Experts of a small language model: 16 experts in each of 10 layers, 1 pick a token.
Below are experts of layer 2 (counted from 0) of a mixture-of-experts language model. Rows are named router (the router's row for the expert), down (a neuron's output weights, with its number) and show model dimensions 0-159. Each number is 200 + 20 x the weight over its row's rms, rounded and kept within 0 to 999.
Before each expert's rows: a language model's description of what the expert responds to. This comes from a sample of Wikipedia text that the model never trained on.

# expert 13
Middle pieces of words like pres-ide-ncy and Op-ti-ma, plus common nouns such as family, life, age, member, service.
router,176,208,216,179,179,186,189,209,212,167,191,201,207,204,211,165,211,228,197,221,223,177,213,190,212,191,224,206,222,216,201,230,168,203,215,202,182,199,175,198,163,218,188,220,205,194,213,206,190,196,176,218,191,250,198,156,235,233,190,219,211,177,199,213,219,172,202,223,188,182,191,192,201,178,230,197,201,221,215,197,168,178,196,184,191,159,191,231,166,213,194,196,175,216,217,218,169,199,198,186,199,158,259,239,183,196,169,186,194,179,140,218,212,202,199,220,198,196,197,181,199,166,210,197,203,206,178,205,216,181,187,190,207,197,215,195,235,159,177,216,187,220,208,183,222,200,164,188,210,215,181,178,191,178,227,190,180,214,225,214
down0,239,198,211,179,228,188,215,200,204,152,195,171,190,231,183,210,202,205,186,216,183,176,160,196,206,196,210,202,180,196,206,201,178,187,197,174,228,231,200,203,185,198,237,189,213,208,240,203,188,202,187,222,176,208,203,199,204,169,218,205,209,177,173,212,211,186,193,194,171,221,196,211,231,167,216,171,199,200,191,151,206,218,216,200,188,207,178,199,209,206,210,191,190,256,170,211,195,244,223,222,218,187,195,178,229,234,169,186,193,230,209,248,191,201,212,169,207,194,184,190,148,200,232,193,160,198,222,191,227,193,178,195,204,184,205,214,205,208,190,192,222,194,231,180,189,184,179,201,224,175,177,206,200,167,193,241,177,208,202,191

# expert 5
Line breaks between infobox fields, sections and table rows, table pipes, opening quotes, and sentence-initial pronouns like He, she.
router,186,175,190,206,225,194,207,217,227,191,194,200,174,223,250,227,187,203,209,189,196,247,227,220,147,222,208,199,182,179,169,181,197,212,179,204,220,166,206,250,207,212,201,179,192,214,192,194,219,165,214,164,212,220,198,239,170,185,208,222,194,217,186,180,199,218,238,225,225,227,184,215,187,189,202,183,196,160,207,199,215,191,203,192,217,226,170,211,186,200,168,186,189,196,183,181,210,196,150,204,238,178,195,185,234,209,204,206,185,199,183,202,211,219,223,199,234,198,219,190,224,186,189,211,217,186,214,188,201,197,209,190,206,192,205,178,230,206,219,215,216,189,239,220,217,180,197,201,198,154,216,199,187,198,202,246,193,164,198,176
down0,162,204,185,192,194,242,222,217,207,212,182,201,175,217,178,218,196,209,186,197,194,175,194,197,198,186,162,210,154,221,169,211,190,221,184,210,224,184,198,242,187,193,196,197,182,205,227,166,179,187,185,229,199,176,201,235,188,210,180,222,228,188,215,258,181,213,196,203,198,223,205,211,187,209,228,245,202,220,204,222,208,195,208,226,205,198,189,224,190,210,171,223,192,210,230,220,192,148,189,155,196,221,191,196,227,213,177,151,230,197,189,223,229,167,194,240,172,199,199,165,194,206,216,192,193,183,208,190,205,209,196,202,177,221,190,185,215,174,205,211,181,200,210,213,200,205,209,195,218,185,176,212,199,248,206,177,185,171,185,187

# expert 3
Final pieces of proper names, places and long words, such as -ion, -ville, -age, plus whole names like London, California, Award.
router,193,218,212,219,191,187,194,206,162,190,205,224,181,161,199,214,166,194,165,167,199,216,194,164,176,166,198,211,195,191,177,182,182,215,198,180,209,175,240,174,227,202,210,212,212,258,217,197,218,199,177,185,250,140,201,201,209,222,200,180,241,207,175,224,199,178,205,183,217,201,209,222,226,186,205,210,215,196,212,196,223,195,183,200,216,211,223,211,178,204,191,226,204,199,179,160,219,218,230,181,209,190,199,203,186,196,193,193,201,218,243,212,233,201,218,240,146,202,168,215,185,222,195,212,202,198,164,196,219,185,168,173,187,199,203,198,240,178,194,187,205,214,205,177,216,208,211,184,192,175,216,197,188,183,184,188,220,197,199,190
down5,229,181,162,218,187,196,199,187,171,212,220,198,226,185,216,217,226,204,211,218,204,189,181,237,231,187,225,193,182,209,225,213,183,183,210,177,204,197,193,216,212,170,222,197,219,180,214,210,205,204,195,184,204,200,234,189,173,216,193,190,193,189,163,212,208,242,208,240,212,174,181,180,230,191,220,229,221,199,212,192,189,168,229,184,190,187,199,175,230,159,196,186,207,180,149,200,226,224,192,180,198,222,223,193,204,230,204,177,213,201,193,207,210,198,207,194,232,219,232,183,180,187,259,188,198,239,188,166,199,236,213,169,197,183,184,200,203,181,226,192,230,194,225,229,192,183,197,208,199,202,209,185,192,214,217,231,186,175,249,196

# expert 15
Numerals in dates, years, coordinates and table statistics, such as 21, 30, 40, and decimal points between digits.
router,217,216,181,187,182,220,216,207,210,198,215,186,201,243,207,218,202,201,215,195,184,261,232,221,160,175,191,171,188,206,171,182,189,210,203,194,199,186,179,216,236,198,213,157,195,222,190,201,212,190,191,228,192,196,199,242,207,215,214,204,188,228,176,186,200,219,202,188,197,233,204,193,180,215,186,210,193,208,213,194,152,172,200,250,205,217,187,164,178,183,215,188,189,212,153,194,204,169,196,202,199,182,198,171,210,238,182,183,176,185,210,170,232,192,172,219,179,212,183,214,210,210,166,234,227,173,218,199,222,199,223,243,181,207,214,208,218,195,230,194,201,196,199,214,198,168,228,205,211,182,205,162,178,183,190,222,194,189,219,186
down5,192,215,178,218,197,239,198,208,238,220,180,210,211,217,200,233,194,183,178,211,224,224,187,198,214,226,190,209,226,188,210,203,207,177,152,168,173,203,195,219,212,215,196,193,162,241,188,181,209,249,226,232,192,191,218,174,196,182,211,200,184,209,178,197,215,204,171,236,218,226,200,222,225,185,182,197,218,209,191,202,193,193,211,222,190,210,210,191,187,193,222,189,176,204,157,212,210,221,216,222,184,193,226,190,174,171,185,176,178,230,221,199,213,216,194,206,203,209,190,167,201,211,218,244,158,220,191,242,203,175,205,181,225,165,183,214,190,185,193,194,229,161,168,181,206,191,225,171,196,193,174,206,180,161,209,201,194,230,197,206